config = dict(
    n_layer=12,
    d_model=256,
    n_experts=80,
    experts_per_token=6,
    d_expert=64,
    d_shared_expert=128,
    activation='swiglu',
    moe_layers=[1, 2, 3, 4, 5, 6, 7, 8, 9, 10, 11],
    router_score='sigmoid',
    normalize_top_k=True,
    routed_scale=1.0,
    balance_loss=0.00215,
    balance_bias=False,
    init_std_router=0.0253,
    lr_router=0.00189,
    n_head=4,
    n_kv_head=2,
    head_dim=64,
    vocab_size=31770,
    norm='rmsnorm',
    norm_place='pre',
    norm_eps=1e-05,
    positions='rope',
    rope_base=4120.0,
    rope_fraction=0.5,
    qk_norm=False,
    attn_scale=0.125,
    tie_embeddings=False,
    parallel_block=False,
    init='trunc',
    init_std_qkv=0.0355,
    init_std_o=0.0,
    init_std_up=0.0355,
    init_std_down=0.0,
    optimizer='adamw',
    lr=0.00157,
    beta1=0.9,
    beta2=0.98,
    weight_decay=0.28,
    lr_head=0.00723,
    grad_clip=1.0,
    warmup_steps=378,
    schedule='wsd',
    decay_fraction=0.586,
    decay_shape='linear',
    final_lr_fraction=0.0,
    batch_tokens=65536,
    seq_len=1024,
    doc_mask=False,
    train_tokens=321800000,
    steps=4911,
    dataset='wikipedia_en',
)
Below are experts of layer 8 (counted from 0) of a mixture-of-experts language model. Rows are named router (the router's row for the expert), gate (a neuron's input weights, with its number), up (a neuron's input weights, with its number) and show model dimensions 0-255. Each number is 500 + 40 x the weight over its row's rms, rounded and kept within 0 to 999. Numbers have three digits each.
After each expert's rows: "gets" lists some tokens that make up at least twice as much of what it gets as of all text. This comes from a sample of Wikipedia text that the model never trained on. Tokens count by the router's weight.

# expert 40
router:477454504477454536490485526528491484463544550559524491569478496492540475468423553423496529544507491486481506554464526533407433507551572491545457507452569505477420487484445451452457553484551537490478483466406507492590519435574485487575568513486519508501570440490482465439488529513481466547510496549504546426427487526495522491521470495486478496520479523475520479528522418483448502568494532424477501441499471450552459505445514482537519490494502468342482455489529450536517454586524530523551456554560500489484506468538481465518552434504480499543465477520503517461535569488525558525556511420499465494561484529454484555503526477462505524608577492525485443482457497457466520488493526504490517527561499502515499524519473510487477514547499530497442509442500399514562586532564504
gate0:486488481494469472543499465494514513439501483475496532580553457467511490467524561428542502555487528474490505478450547539487466480506567544496501525473545472564507466538524505493519413550483446428484541503452471457491496572564505556464466457510453517531547476554511386459538592504474514584521582571463423483482480596459573500475515499540468518432525541489428545506414538441455496529488505490525561461538485454441475568520526500454462474528477498424524528510484515504519452568513512509449433507458515498506546560543454481496605495501470480528578539524515445491404509494501555489538504457517491525470533480493473463440460486476516503420557532517454498567484533409478424497536477505517553470467458570499523506500543493463520455458450502577470527453500445487521507549467495
up0:499496497497445489453437537594496462497514525529490443459418525507567460564436558592541541563493495458518538511482532498508474528487491498508525468492485492505462519447504410519497518414505559488534450505432542490534481472521445472467431496513474472472506577471520582509548465515580531522429497548460533522527516461508429549503542587439474517522537479559531464534489515500447498524511475454509485440505498502418488489454538491483512542507471494504533506480512485531514479462540479433502563494470460521530459485440511424524474547497501454539469437526408574485551608441541526549539414444516469477493541521503452552509468508567488499560466577470499475488518530541477523627423525551469484473574500457527514489519456538436495467452507494458524502562487488490543447480546568
gets: ",", ".", "\n", ")", "),", ";"

# expert 71
router:479491555524483507502490467480500482504449514530487552505571523514451451469455628445437477471551516471461517487543464482548518565513564520468410445456512458501468377459430459530438605528523584512547508527472520467533427537559546469529549502516546515502533491534481468507492593488498480629517540527514465460433495509551473485481493491472565501515480514487548518454493480495522475568508469477451514481466511464568480527485499455561557552444506411428526445502486466495527473587482467535491480523507506488510530457543503443505482482543491525529504455513500478475515537442491495458546503533490437457519457490459511490509570489481534481545510484539451439446526521440486577432437528502513594500519513512482488530499505524515514408504515553445511570540550450517501526473610500
gate0:505564522476451527486531522410455517432508499462523543522429521467518531517508505496476590465547463442561477522442511496494505461478503574476525539574487527549541474565492545495441460440508445465591471459512530565542530564587506525465518510495517538502491520446532492546526520529435442500480519523550514532505512580486558525517497495514520428463587486551557488480463499572453559580560553515530517555513562497466537488543487548503507514506494529499548500529565465462477490489474485643463452565512523532477546456515541475451522458486425479519540507555513510533459469544538480514539493478483521519468428529532509501449419498550574476466466505588433501472455506511483492437429502522555485568470525454603554540525560510466517549483478484492498430525530493532545471511516526
up0:426487485482463510481468457542510538487469579505457452455486526565512547446463540507503494540506474488519530504512503468439478533518513480477429525515520592476483482473531483518485472413544505563502500515496453530518446401505538492542557510503429560516503463526531526460491414454510527519466503492562491487500542476545496425562411556461429457445450524516504479547439462433570407508452422498506415481470532529537509440429444506551547480489452439548487511419520491514488518535610504451486493527609516548501485491548514484537504579459518520479526544476552568537563504498491420524494470476480527614487528511524506447495490412554520513510532502514526473569460482546483511545539546450465538447486472516488440484515445486477518507533534472453458545496440475480535535527504513
gets: "\n", "″", "\n ", " co", "\";", "\"."

# expert 33
router:515473553497470495505474523464464512508580502548516570506479522471509483520482465483525516419531456498492540516555485480453496580554578578460428494504569479513520435500473487463421512437432580576502499552512551535636429491616561504466480535499478590534480438540539480565506540488503475560522509554538490475527483441578466525554500463520483503516469478555534475511500443538523529538529472520498496473485513445533480483485484547545537552487481498493565455441550409535522475580493498522474494552485530490478477500525460534545514452498487480524482503484469570472440534417532551513528467497464523489454576463428437540477492468462521511509491528428446509423564479503464526495463468512466538552501546502537520521509477510461493475548489517468531485514476449557528542440609558
gate0:498470461468452511517485493498484497498475540527494464489589524475460498556528503449496559541567468482466482520469463527528468549503496469466553475513490539510573466496514448478499544444586475460442510560481472578572506542556463498474539530482482500468435468490496487549566584528588505508484479516494528540526517514546555516474553482500514485577524545529487405547475534522434505576564458522547477464491492545539483481497500580507448478466547480524493505523461474445437478437504480464400524601511494510538508482514461532503489484481447450545506472435590528467525524437520524544464430524513487531524448505490520475498588509545558503541447580632430496468538528429506487488472561476541539565444488487554497544481492515499550382549479498550526460489463498559540482483518528
up0:452501512501410513486466492501426477452516448483532509523500520528498486512563535417552499462506451524491408523482430520532538506481461507497546497499558561499492425460452556505538502547550466528531490524470511451482467474365489543469523475465515473497470524537514553509537566516529490466488485508530483540538508523548482449520487529584510497510505362498459495481536527493427479512524466543482496531473482493511462443434531537526464514462516512578467542497478487561491424473445502582495444415479443578518501544520511524554567458471475569498503484453593472442523518441519469501502458495422515492503479474490483509504453474474479565484502449505420522503488469525415515465522482486501459453514586512575540486483511449484508434554488482448517547455450529508471498593414611
gets: " to", " a", " for", " that", " was", " of"

# expert 25
router:474384559445432468505516498452470530485518461571562516478476497485541479491443506427497501488495512455464515468536447461530443529531541499456516434443556497497478452470478467500454509476513524519518459575433494493594540533522489464447520502562482537438487478490523457529512510525531473523540468650515545520510480438454495503497493510453526469521509510533521454459515428480494462542488465479493498446514470479580504529525546484577512494466562471428509415536503491502541464636520520498512493498490527448504486513499501502470558486486403478523484512499472510492508594419494502494552457489454467491546520493486461474506526531469559482596491482474460492440485519509476566500467605494541537514525543538552538491571497530502498396534543509446512519475519459514562556448616556
gate0:465520499457468558456505461543494497565496501469485516524470519503526509552439471474507506533526566409454499464517584442515469503504511546504479546508438478590521540440535487486506499502499517512597562528491481491496447508452486494547465567567385527473438477408482545484526472433446477559552463515572458557512373475455526454550498509465493505500466506438456542561484510521570562502507456493528519503492487495528420541457472559505531533516518424501585472399563503540505508527535471540470447529478467487507462553452520515509492500524507493510488511518441573466534523440507441495501525505433570548447425470544477451452503485421511476521510566473471520488412448412505482480482466504572490508475504477481516515512481468499555472544428458514569435510517505494481456533502468
up0:451516463474506539529524498532537491396538492462485576462485477401518494491567548521520477464512524477506475493490525509531536446489507452549488506439487518460479563506533519501503457537555500512445498463487463521532483432470471478481492485522451457445496488521573572481452428541492585519530519529529477523489467500438505487549511470424544506461463579498511545512501521476542523467408473469586594559606552489471507506520529421528477474526538449459487492505496488607438445523590459436579495558540544459489468464494524547473445545444537507515499489440517513560511500479479492448509538506486516501493474519471469515467465559454454560473493531479501564510481475422566397536495474539593497513504520463520444430499467534534527506479489427494507440399550484529434509498495540
gets: ",", " to", " and", " with", ".", " in"

# expert 9
router:450499527449488512537419516484487532508549454540512485531498474513498480462469527483504461487477524514539492450531490418450537602481579567461427431521495486464469410498498502521392503457500543567456505565450514476521511470487548495499551480516538505459540523593494456520510533505478439624512527554487487522437486502531463425538453509425569485589467492493501469468433486476531493547494523502462529474466499449560450460455492487562545520508579455443489473554527454544458525541520453533459497541466522523411521507525482470447480488490515512550480472496493487477435532483535558472553465474505410425480548538447483535476542481532492513528540534474456475501526512475464585436466528480491562512499522558551504463508506458508544497493432507527490551525549402554553541447579475
gate0:507506556528567546544452560467532512528445500558489496449561527517536473469544436569522579474524543525496520486467483430433521481500511438421527526518527546527451412531482492496499523501497470463477533481459487551533501523511472439481500498533515590600500534517409515516528476459469548493482510518507498497515488501495457487481521537517493494462495436484518500420484496472427439500545477487508471504389428544514497491535548582526486547435449499519536510507514473513526479553471502473502507468395435515471485534442508478432470438500419512486550634530479511444453476515442504512372501506450525496518517526472570477418472505503493466552433481506471489473503516523440499499479477505575448560460571509523476454498425463576532492551517453543545521419492477485520539478515551
up0:522440493474519487429517447512411432506489524462533530513493515462508445486500519455441481527567456484519459545495534509521463563531555534502505461518538570516530510479532493554522520504526524488601451536493590541475512414558550551533507518526534477404490453520545507497482545470502569503578528538471552485464540499497495563471579454513505397527470527526474462554552464561558516578508440439521566579538524466461494532414411429474461447583541450477447490450556449560481486506546558498531524493560549465535460477532512571537517427512513484547471491518525485490563556536471478507540570499526480452486498555528421513530517472480495487423488488496548472528534445478503458498559499508519586460554515510440518502476503503493420477539490499511521459488472491519492482492508448
gets: "\n", " film", " The", ":", "==", " =="

# expert 5
router:535402526447490485527455499524500466541544518552476518498466517485466511477517463438527488452486538523445565476530499437521497482507612517417519446498543475496497432514450460510458546561511495594482438605485532524577542471532491510526528540497551504479541502530498483526546556465514467552557475569510466458462517455478507509517484495464535555611448499476535458443486436537521546568526506437495454441490493450582488521492505460529472516499480499443547469543465414530478532583511528502547489481468564463473457510534486510460514517471503419518491517539469538476486597423536567455531492496452473504527498507436547531429541508583515443538541474513484465512501494499538490458439538538580555528510531533504547523492564538552474458485468551499510496462444424495583531500552546
gate0:484524538554555473503563483507547500456517420509567559466510418406446474508463532418477525511506509446460479425557480456485484499414522476471535562474484526551484418428467514463496524525561497502495552525425553496479443565555507491456515541528544482517514516493535478479540542522457476530521457495525517527512462586471514475502467515526432438464416455545505569454467516479463495462492524479503509552516502442490432494471561501476475561500450541456554521451437483459480535467473499584515461462552508504466572476523513466528536551497455490484585438577494542471485539481477452522493521473479472493506547467523495457485493458482442449511533510433474469473495524554402507407452508443454524466504481488520534553626492518574523491467508546475533538540477460482570506546544554
up0:547513450432435517504487512509473522506536513492529422486445488488508522499570526515516434448456430555470454516518566427482494532526512520495452516495487447574441494457439528485505486475443535523466484530549548485548529477515478507498521499554486474508421496456603508461530448495465525502481450510497535493460483459529477493509457548534466552557525452497491497533461460611511482582526593467492459477548500537548489529420506473496572500512498478531506453461529510509490498523523519478494546470574590514482464506498526513473460452543457514485449460602458450567450557462519482435503601506459539504513564469530415442475537430515483434515559464502467501510523538494483576459461525549463615500497490456561540514449505469581556479538454546548549458452510501545491530471504431
gets: ".", " by", " and", " of", ",", " with"

# expert 23
router:568489520430467475497458486462486492479555487543566535515510523481455522491553498518469492495460447446433495418506474529467466543554608520492480373504591492535467445560501460521427530523548561511484465525503568499574525493533484470538552482532469503426511448548488447507508528517561496584565526552505497520496552463547483486508465463498488527527449503486483466486507423541523503507511448460478557405468497443547504542466490485553502503480523479463468440527493421494529525552561504532508476591469534466540462423516485521506540469559447460503487501540423511459503549473513528489527552488474456435530553570479546527500530480510498441509503524483519436442531530470520548494494481524489522489448486471494434491494537549499496461469534543531422474488498436516561575436649490
gate0:543485531528501525512554523536451572501563459566480539520515502430531498479552558502485490462477425464471509537412561472454447516510531478527490477523463498487442497479502500493452530419450560464555499487445526389509537472516505452528449450495516484448503444538430497566494472473501523537561453526557490491494453485484554546464502473575532512503524498521471519541510482546475583548453567442556620545443476468493424519471560534504492494526448508480473471511478500494580516478500518504416458429456531523483484424497536518446536518537436535461459519540506502430540539553508454470446548467511542506535474545464429526560552511472503484549522532485484467475512519478507485490478499428422494517502589495525537500467558414464444504558507530523421481559575471455538557445517517
up0:463474537510476482521442473450505463444484526490499507547577530556479406528492448499490549553490523493502516432546461511491584447488501518471525486477495445605564462537529485527505465601516463528419563490511459569574492523465490543486535482548477480472517568474481483460510516524441466506501546489527557463489455512476482428472461486382513510490466555505580543469530542493482529502511434599480537564519531519463559474495445420496498495515553481529565486399557491510442481480508541529541508474499501435476521598587476468459486563465566458545551519477568534499525504539569554465537523509474432510505461475524506442415488529478489574528491457487507534535532435515500494510500465535502477535524464516534534503494509534498487582434511470445543498508520498525520458605507486
gets: " a", "\n", " an", "===", "==", " A"

# expert 41
router:492518443478470456489493488482523458492539486565552562508439454490510471481535484417464530483479437495530528447480464453470523517519603523423443425532547488486501487525501458564395570539496497511491474512474473512547505549557496490499574566510553477505495484600453426525551561476466510596515475597497509483460468471507529494488530515538513428479497600479495390470479436464504495512507463487532524457503548420484496500493573455553493556473516474469487445527526475514487498582458493507527507547560574462483475539529459469476514503561490446495475474571485490459456521474532586407533526430422447485491519475519565591503521504461506511510514490519481475445491506492500541492486521517545485564492517470560484525481487575473469469542521502513501475463514439495541597470575463
gate0:489451479553459503469479506488436483555512513580537544553580485576472485450457458491449530563439549481460488516489501415502489557481512576482444452451533552476538543470511476550442512530556599447515430478491503469534505453498552478509534451561473453541513507554496473469499479479521536559524557552436500437466470498557481524467451422549416490451482456437533541502388515404574404474536566488513518517530593495516539536543480500483491526440516497448477472508475499516528547438520561490441428513514530471520484493526451537546511498593442561442538488531530528526522559466520443520481500477523520478586531491521495525467523531483494491451440448505550520510458499456504507549518519437520541493528507516479529533504457527470525485476585566521524482466525509476558469465516480
up0:443527534605482473538480544526479514512545494556575514521558449454602590481458477534551530479473502463515519453401452485453477524508500523580537472484509552478514525485519503455480545506528483580479439529526531515524519514576491588501584509442538550482487477479547510539465454536486527449496512487495537518485406470519477556519448503497477496522478491479465530498459489546502521521554514522579531421492585481485503473518466432431537510496465512442469532405511514460500485501543550503432491492436463441474563549517437506514502496480490487481498551503516485509544495441627451556470566493500548497456529502518526551474458504483414558453510458440476537469456523616515490567496492427510545551484559524509426460478483490493487574514472479532495470439546523533502483496469534
gets: ",", ".", " the", " which", " it", " ("

# expert 79
router:511457514494497515498427528471503482509514535546460499545408461450474493476487453473482517525442509453495535477491465446421502490534563513444385414470523463544486474466542464485438550456532521501558420579417553498500556518527526514496508597569545581465533443616528445573512532416500488544537527574475492510476428467463500529527469531506519531458553493474536518505522440540539551544520478445526515489468517474592498549436488576501485523497461482453447402548536519513512527538493537503579508554533565438512522498534470475465460465496483492542481470510501549500427551499532533499518518508459489458512531561471554486482502530472531465486571511490476535469545490513529508475468530508523521569529513452520481484525525527503526457459486498481467459514479423531525519455638494
gate0:530532454489459506511488472503562488489464416509520510517476540449452543470430538520517525504511555490535469486474539423523465494381531495452483414551457538490533501467534539545471479565584484528422493528481423451510566402495443546462493463450495498524470560492531529484538501543559465524519426487509389480488487549494599506481496534504536445464506495549448452519494517455466497486456505459566491466495464427520514526534516372421450492550534510527478524547505526464495510507501496531475508512502517586502561433514497496516441542500535470423478480542482522508501541490462495423518510458442455545564501526514522502526448505555451462542539459564494473377459513517518458439501498479555505461534480502459462479430566520498550546483520477484527518427531456458494473555536483
up0:599570451498542502516451479546500509571441507504437488522467507568478454458524491613512520470538536430558556493505472492518458450517489556540534508540480471476542496497537480491529476539524557499426490487462464464462539439522433513493445482434547465490506506449445498573499446544569570503529425512570463503496517511478551449435504472539471549430566500523412498550435532463513603453475439472537476505485484560457530437509475482495501500521507590584519494526483485503427471414542482520470458457534491500497535424511531558469428499482547546529500452475496530501506546510538478438593545464443479503478487579489528500470508522534461534476507581501497522428516521539514467591499438525483467513467495504480449483466564512518538523492542537465567534496524494527521467480456477
gets: "-", "–", " ", "=", "|", "==="

# expert 39
router:482456513485474500461486524524486496475496429511527524500565460453525484448512492518416461485578485492512504440488477440494543551518589524462513477447476526548581414543526436479434506444519527543523456535444530542610490459544545481531524510516498450445603471567458479473500508485492505514533510550481451518499496476518463527569506461476525515451462507446513454475428424531531495566475511435485489477474526547520535546476553509541509522508556453434468408453514450507510474494509590530431466607471567441457452473541518483474498457512494490511492508551529534451475497465541490410521478457426525461510487458475499491432481565480571485508502491508495500472550476546481569481464481460510567578549500518521458552560527534483508525522469515542514480490450470502558577451613480
gate0:536495508500455500511498556465442504532530504496448439451479491552476517546553518494507492447509488583509441503580582576478494561542474461526446518523492520552484535512509501515509523531544499531490483485458476479578462566505569543439455523481514547515425517529485553465500493446530446480494462444485452537504513629487514507490503565500471508460525554502527563520547515527474560545539493572539503485563462443489546533518492501475503433495519510490480518499495495545466521513497494463505519420563483437490521566574568466471446526478540517550569454481554573503540497464548541502496536572456522488553436500534516479565543507583389455560507605514495458558487458496451519419486444449463462516469491469469459531448474570398482536493471495446469522472557484523548511526516548
up0:535518501516524508527480487547605472542400500488535548567501497464510498484398462535465490539473479452545535483438479471476448439496510537496523509479505469432542475502491482500503466437457574509473509515531486528464551443457435477582512488507481506476509488462520477498477538555460525506496521538498549429509481390535544459490459479478540500563517425501489499498479510462486463455468515411425498552450548550515438463457445510513492510519488483513508496494486511481515540464499512511488503557425434548497507440460476554550573474482500452431395537511477468479463532614469442562531443447531470514435558493497493514498460488471601559453544425458470538446464527499567501552536574550511471527502515539491527436564530458524564471517499507556524512522483531485435461497462407
gets: " the", " in", " The", "'s", " his", "The"

# expert 46
router:579472541434470521515443492460489471490486478552508490444522518480517443458487530479496477451503498494516555480462442498458528558537594534496487404425581501490468450501495458578423529505498511515549475585465493488560472514546487501472519521508520523475544474563509464508523531500454502563491480596524558488473484500496528514529524475491542470484503529460519456488447389505506541563468470424493536534467530449495524550462505567541528503511488415467487446477525455574556525547454540529519486526495563429525473541566504499472525468502535415515459555502486533431435542445524540437559451497455462501494538537447528590501500537533503498561500462490460415447490475501497521475483493528503501548549552546540573514458552544503454427538508547559512469489440407549482572494552545
gate0:503443506474489560494460491483413530490455488511544537522468535545496535427402456489507524439500462479519478468469500504555437450588497458430427485456517538472539514608424502490451553569573496520440487515521534533461474542488438453521533520560487486418508467546513491496503542493518539507462514505535471534473563450477490575482582513489498529466521481460420527421536459510493501451511466454473514434497517512477522552454432458483484462608530504516512455544451563540483533514474505521519541577533501515514518538462531460545563424444485523501504474519507457406515480495479490466465457546549497539510549523489425495497467519419543614500512469532496410473444466424497547476458490532543409500453506506517518515485557523498520533493564524477457434519511522480449513486529486
up0:480405483542526492416452441503472458502513540517523570574487552493522513482501417528505508465515507436453447469490523424551483464492516497538488526445530471512496538541492485464518508406476434597510521492509494494525513450544529520499474551513579492477476497461483437511553505563466501497434448510527514439505524609500457557485487527492430485535464485547412522582574487519519505438514488549516451527559457485529520486443491519499508482523515473518471481509417487609486443533525561467533498516534501545463484525474511492522473479442464637484531475455472511473490548545459474517564510493445532526554482484508497534527474429451504517488474463516489543493451386458549474502505532534484421526576492500503421479570497494470500536544465496579508465597492483468542499529539429
gets: " and", ",", " in", ";", " km", " or"

# expert 69
router:541447535476503512535467499455490495497563520542519574477495505452525443461487443478505526493559532486457484486464451475542541508541585516392499426425559479519542438491470449494456549455451499501572487589467525450522504468529551478521570481478494540485557438515496487478498539473472460563547510591502531491498505515511487554582532466478525497519496500471516447456580498523474512584498473453434500426469467422575492524433491506575529509492514473450509408534514471523552525592486497542519497549517544473477483500506461486493499457454470468526513502531518524411501585452524548484525491503433474517516565533472477549461526508484481419530513505501436452443557501482524559457489485478523582543553530527483509520492548489473502407558489537524493449483496388507558540490590507
gate0:415482514498498544492553496495511491565477470500459393540529457419517452490499503495500470526502478443465516514500589516510527562512476514479490486511497431510599503532457460534495452503481455426472521473538573489480527552479553554482529487517518472480506502483566550425503421514502500501532511466478541510538512522523425491476519526457552525572473536555515472478449510520590494466459537488503474465469496607549450526547513509470482457475511525536507507572400513488498491477481552544421455532497477560446537387497512504523534450459498522517467494567453509510492442457594548498488481494451519465498518511514515510466497492505558420483494611568504589520490456427491517524415538531413537474509484512448516472497547543463517594541519557589479469521514474453544497556503542
up0:468468512539496467524459474543515386495491531471473474481485562497496478497517522461475472489517486554504471540484491501554416499480484398447481495531473502435471489539524500551490464510499537472503429497455467457509485504532590526497499474527536511534519501511526518521500535546464501494459466500480518501483485492509522548404551522476549418441507507514595498562487583475465417530465555475481538486530418456466403530524567452487421554466582575515494455465508498552511512478547528454505475483461550470539514526495525491442465510393490523433540521523512426482534501428454526590545443473522541541538471514468476521523421471504559555581476455471473491564477470487509435514553501507511457545614532427491511452478407505493441461457463455462513548519550496485463444494502486
gets: " to", " in", " I", "I", " 0", " 2"

# expert 38
router:541478543420493535483448501497475451443528506520504521491553492466517534455479479458505515462563430482414582500509536500516477509483628559459489447476519450487541440558474482476417494421516485557544428537431547498534464479558526472496484529510570499469572368529512474555495546497495463549583504550513503477483480472547551497546497468512544525562478576479541484438480466514498487569462471529520498472431503486610510491505502447447550530519503485427533468472524485531548513543477530541531464549460525448506527451497496525453473536545445453497456571552517547497486504485562543434479564489487494504511551446459489523482559468435505481470506472493499471462511524524412541529485484502492493528502524600528446498498544506481525505497518502534461422465446441513571523489599496
gate0:493520459501524578517440500504443439431548504484524537577457482478512480491474511545480561451528469529529473560484482546438531544468547540537464508567461497567517473550477412481485573519469509501485514549499496511516468492499516544475554482520470561522480490431482508525503557541400476547489531555548577506514522585536551468512557530444492463537533552524481535468526492478506487502558574509414464526470519540498504485476487560507548571609550533472512467507516445523480468497465488483417496501546544527500482546555518555495540483487518509500475535490559510511545527486568520532442507454549519530538464594549490536500522551511516635503542540572421534486497449419533451526555438495428504504525515491520494619451536477487562515447523506493550533495488483570525453529528493
up0:487537473465539541506453534503572435515514510490505536523484480490453497496513535553470481497509447537556436502464492555470534557470526533534476492571440476555492488564473426509528557515484475422530500557567468528467474470531425511470499478499501578501476422477461526512484545477399490509449516513566556548548519613547506435446586537489490462523527482501512522435526490504494435498557500549429541489440490537483504504509511491473553554579468550505480480472517488438497526466436530465459535487590461514492537516535503563472469497476524509517488474528595595525533465509588542466473538490533442538504448523581529539547534527479511529477504575545486516453465476442567483490581427556426497535496525550520531580491509500513533507509577551500517570490574479499546471488497454
gets: " the", ":", " |", " The", "The", " a"

# expert 56
router:529473508410487468542474554493495490432444527558576493544444471469490481478473519500477511495477476448476539450522500457514547504467576496429455481457469504535479443539523477534383571459533452561526510570472516547516549512518491511455513526574487505497511429622524497541545532443474508506475534585508514456526465443456481472558463502442524558516518500455522478463504449499513571528519477518500512467462506489539483493498569483531439495483523474465547369508508504529552521530532548539519508537447515489502535468573503539442427495445498438528496463546510519409458501501603519425520505522475443532456546508474505529471486542480543467516498531491478516526556534464523538461477523509578589549567522472527506482547565543515520465463533449538512542498478413519554574456557535
gate0:470525505472506515497466481489422546559468492570496505520577477517518469476490525462499455536567518486476422451474466506510509487514494585568484523519512481541478487547526493503533500477523526488525440540499507429481534447487471525513527598511560513503547536475533475447546450542540572493559462521596460503440553464505417492417444476580469513517443535517538455508442507484594476541470483469489501491499540470440507482449513451503493510492586526501396457477476502459496497506499457539493437429428564478458529510487460529516545508543527521486533559458518508553574532490570526476557516482411512394511528498542482628538502518482448496489493512459511520480478465453497504573490528435509461467537593468452483585510450551490494520556507569486539521484476501571491490566541467
up0:494574528557504541521484457504458518487506496483564494521540511447537547537412586475485525542455517542558515477541528439450400515498512449548415533559511551492473522517418514454523464561492475470450498470523553456474443563533473545561469475480503487524493443464410478473522552525521450545512511525477519476416447589516567473513585572539475400472489502522531456534478491522491496503501551450506522484509478486463478492483512538468542535490458536496536507571500476543486525484507517490490468510574464552513454436496539482509540467495459444503446520531540500529490543443521520481515571453493471507548428543523470485498487507505504480579541449519497476511393433494387533475511475491502597503485495488556468534504571479463561486525510480491446512399553468425469555467528564
gets: "-", "|", " of", " \"", " de", " =="

# expert 34
router:505445501502494529508492560500520471456494570575610474568626534505497505487449527500537476468551497479451493534528469499487555575547609520551501439460547479498499432489439439497436537528500424504524514538442490541629502480548533433479531512476544517500567469556542503488487538503525438475510512533529503484483479510531515456557494449516487510565483516492517456465506434546466528515532474482497519482428549444535506473515485451520468495478488488406463431505529448623555488606567579527528478532429534433502525449569480512490484507550473477506441527522492508443480510477533573447515519569470459487521496523443536540476543527491532484524526470502496468519527467499538502489504540466554534452510531454460555549486486504499458493588512523487508465491471444549548551491557513
gate0:461518504507447526510460515518470560473524488513518559512484462528558439447512539461530488554532508451463492509498540510485493541476559490556492539555479489524523531506576523444497495481531571508496531488440586463567371473513534501497521504499483529491506468463523470485474508508523508573459532499472538452580490486553475479517448494513522617498468555597510507486459559464487382477482581455492561481572490548450468472463532553532509542456507544419534531500500508477482553511515452509495513477518519543507501476445501528590548511421457561491513521525454513452516517461532539426538467414534435480455489484555453549480419491476452580600519519572478438520536532497472588484519462461440478592468431516517469485529510491512482489474483448462454496484483486473457527515522572
up0:456510530524490511545472550602546487540505494541535461562490534536517509525469518492456490576612538480576495496439520496448467476473494533522479483479508550585492531492443504433499515483495510473375433470513503463515505512464451509603569549470504517465471518443437447480522464524473466521543484498574538488497444497496519456463509525466412543412446496510455528511500524490458508425510443469488490484563478520473515523516510558482580489415461537504489566528486462472528476457536499478520438534525430532484546428506480461530582478511508542435487552473485501574525481502439563525521492456625467491536487498506464522543475484484428518543579569524505589518436499488546515544525513535412520558479458475519521495502479529487592519561438528510484482462496499465505509475498509
gets: " |", "|", ";", " —;", "*;", "\n "

# expert 4
router:521480524484473467528463470462493476477489522537572492464528473475500495442456534470519534485511480503444483476475491478522504522525554509431458460492548444506516424506519466475423566493497526502562474551457505488586492511578492538450535557581528498468514430544459516507512542432493486588521488569533466401487466464525483525537486503431534511502437570473530424470479461506475524506527492450484525500496478436537490551412554512568460541499477518405543420534507416570589486636529436533552517535510548477491455494572443480509488487500455454501467468528543565488478547444535600458498491526453458472454512547492541536471464520475504470513496503488415462419513487511547509451522498487572568531510485469545515516482514492493473466460499521539489476487522418553561506484561511
gate0:416469526508482526462553506594458498509464479550556420535512554499517451460527500528484558529507511469485524579443476553519516524480488476485461428503502523428498505594478484520539499480450440490509511488508444535529537446460507514520521484579471455417394503485464479545581481463533424489461498487551549468464504515416480466491539412492567474480503532504434419473453525522483410484515491503548523497491514495504482502545545488526520530453511474493520499462423549496456480476500471513453594601488459588564530525523512494497534515466426573455537504496459564428464455489537528547494560446528523466417487540493516537447497497499551537416493463477478496496541542531481434544488486577499442525500445523480548427538517521512477564510492461494509406506516482485487434514502516
up0:463562489510451425464471557401484466464447486470459563522520475503495539475504499473498522587492544499512550483443462530467464492564556490558562417479552504577494514461541502604492401542443473495432519525537544508534530535540505476471463435397563510480588492591499516538522485493499577507478491526497479530578498509544513492461512510556437450582501465583531503461478495509442576495420501523560484505522475536549561448534528447473486518428450513540472440511507485466554524498415468508485482446449544481493462467479478493492481505516497509536520539493516438497459437504516514539502406493473407543482497496436488508498448534478538487538499527486473487422512530462495489467520522533565495525535505481460526502517445523496498535567516425535481545532498528547517509511491609
gets: " of", " for", " to", "%", "–", "-"

# expert 22
router:520493504442465476541526485463508488456479479549564497464420466444547465506503521479516482495515447526521546494476483469523488518558518490521461389450570549489417448475455443496463537461604550520483430580481510501550523504526488515479535596570516493439603440536535519476515530546476502473529477546539567474476497476506504544490508499475516521570525501496530449433502437483490551553441476453469517511499486447541502528502489493542485525482525479389535408517507501547481478558521512498537470472542556496450513437565500480418499512488503516521483442478513507478481532519518576514524479462433407533556510504452479526547551534548550512577468499499460460436509479507485479459484570426490487544557546545538529558567558546503493515523534528494479490472440420481542560491578586
gate0:528469481539525565499496498525503541567533480578435476578509530497422524519482507487496484481537479481553453491542441500486518480489486548413497468551536529570532504535503418581491508524511520500447462550491511555531502528463492512537506448511504528489470436541486519464534451448475521533542505493429505478472504546502459481548523440459418531393447512478491471540480516511541526522584609413508530531470604466543517471510468564512490544572451542581487461490486459470470567540483476458448520476561484536513510519515523453540507458471575524450408511457510476500539504464515522508525575487526566417459569499492529501451461527491494490492529518490523450499512476518542463505538440559461465482500509446453544525533552597483546542427489552511476533514476475508478615490500409
up0:498500496535570544489531483397495495490527523530491495473451426507478531487531473471535526510554508500449446497505379509513482519569497548501473543493430466540478472429423483479526530607482480522430478578499438503533526495490498572495565514448595546566508503505453484514455457518458441512538419525551517514422515540515501548481461532535478472567510536520446521454468462395466486521477487481507480445402466484487500533520478464499503494562540523499519516442520522487409485551433497530511486461543515458467428529588533539479458437498533542491409471509514435517510580494589495506503499520372498499504558507480478519466509474496524494496469475513468513577527499474501467501549518527566488458495566539500555539472503491443461447549501582519498517495558456502454489531544478
gets: ",", " and", " (", ";", ":", "),"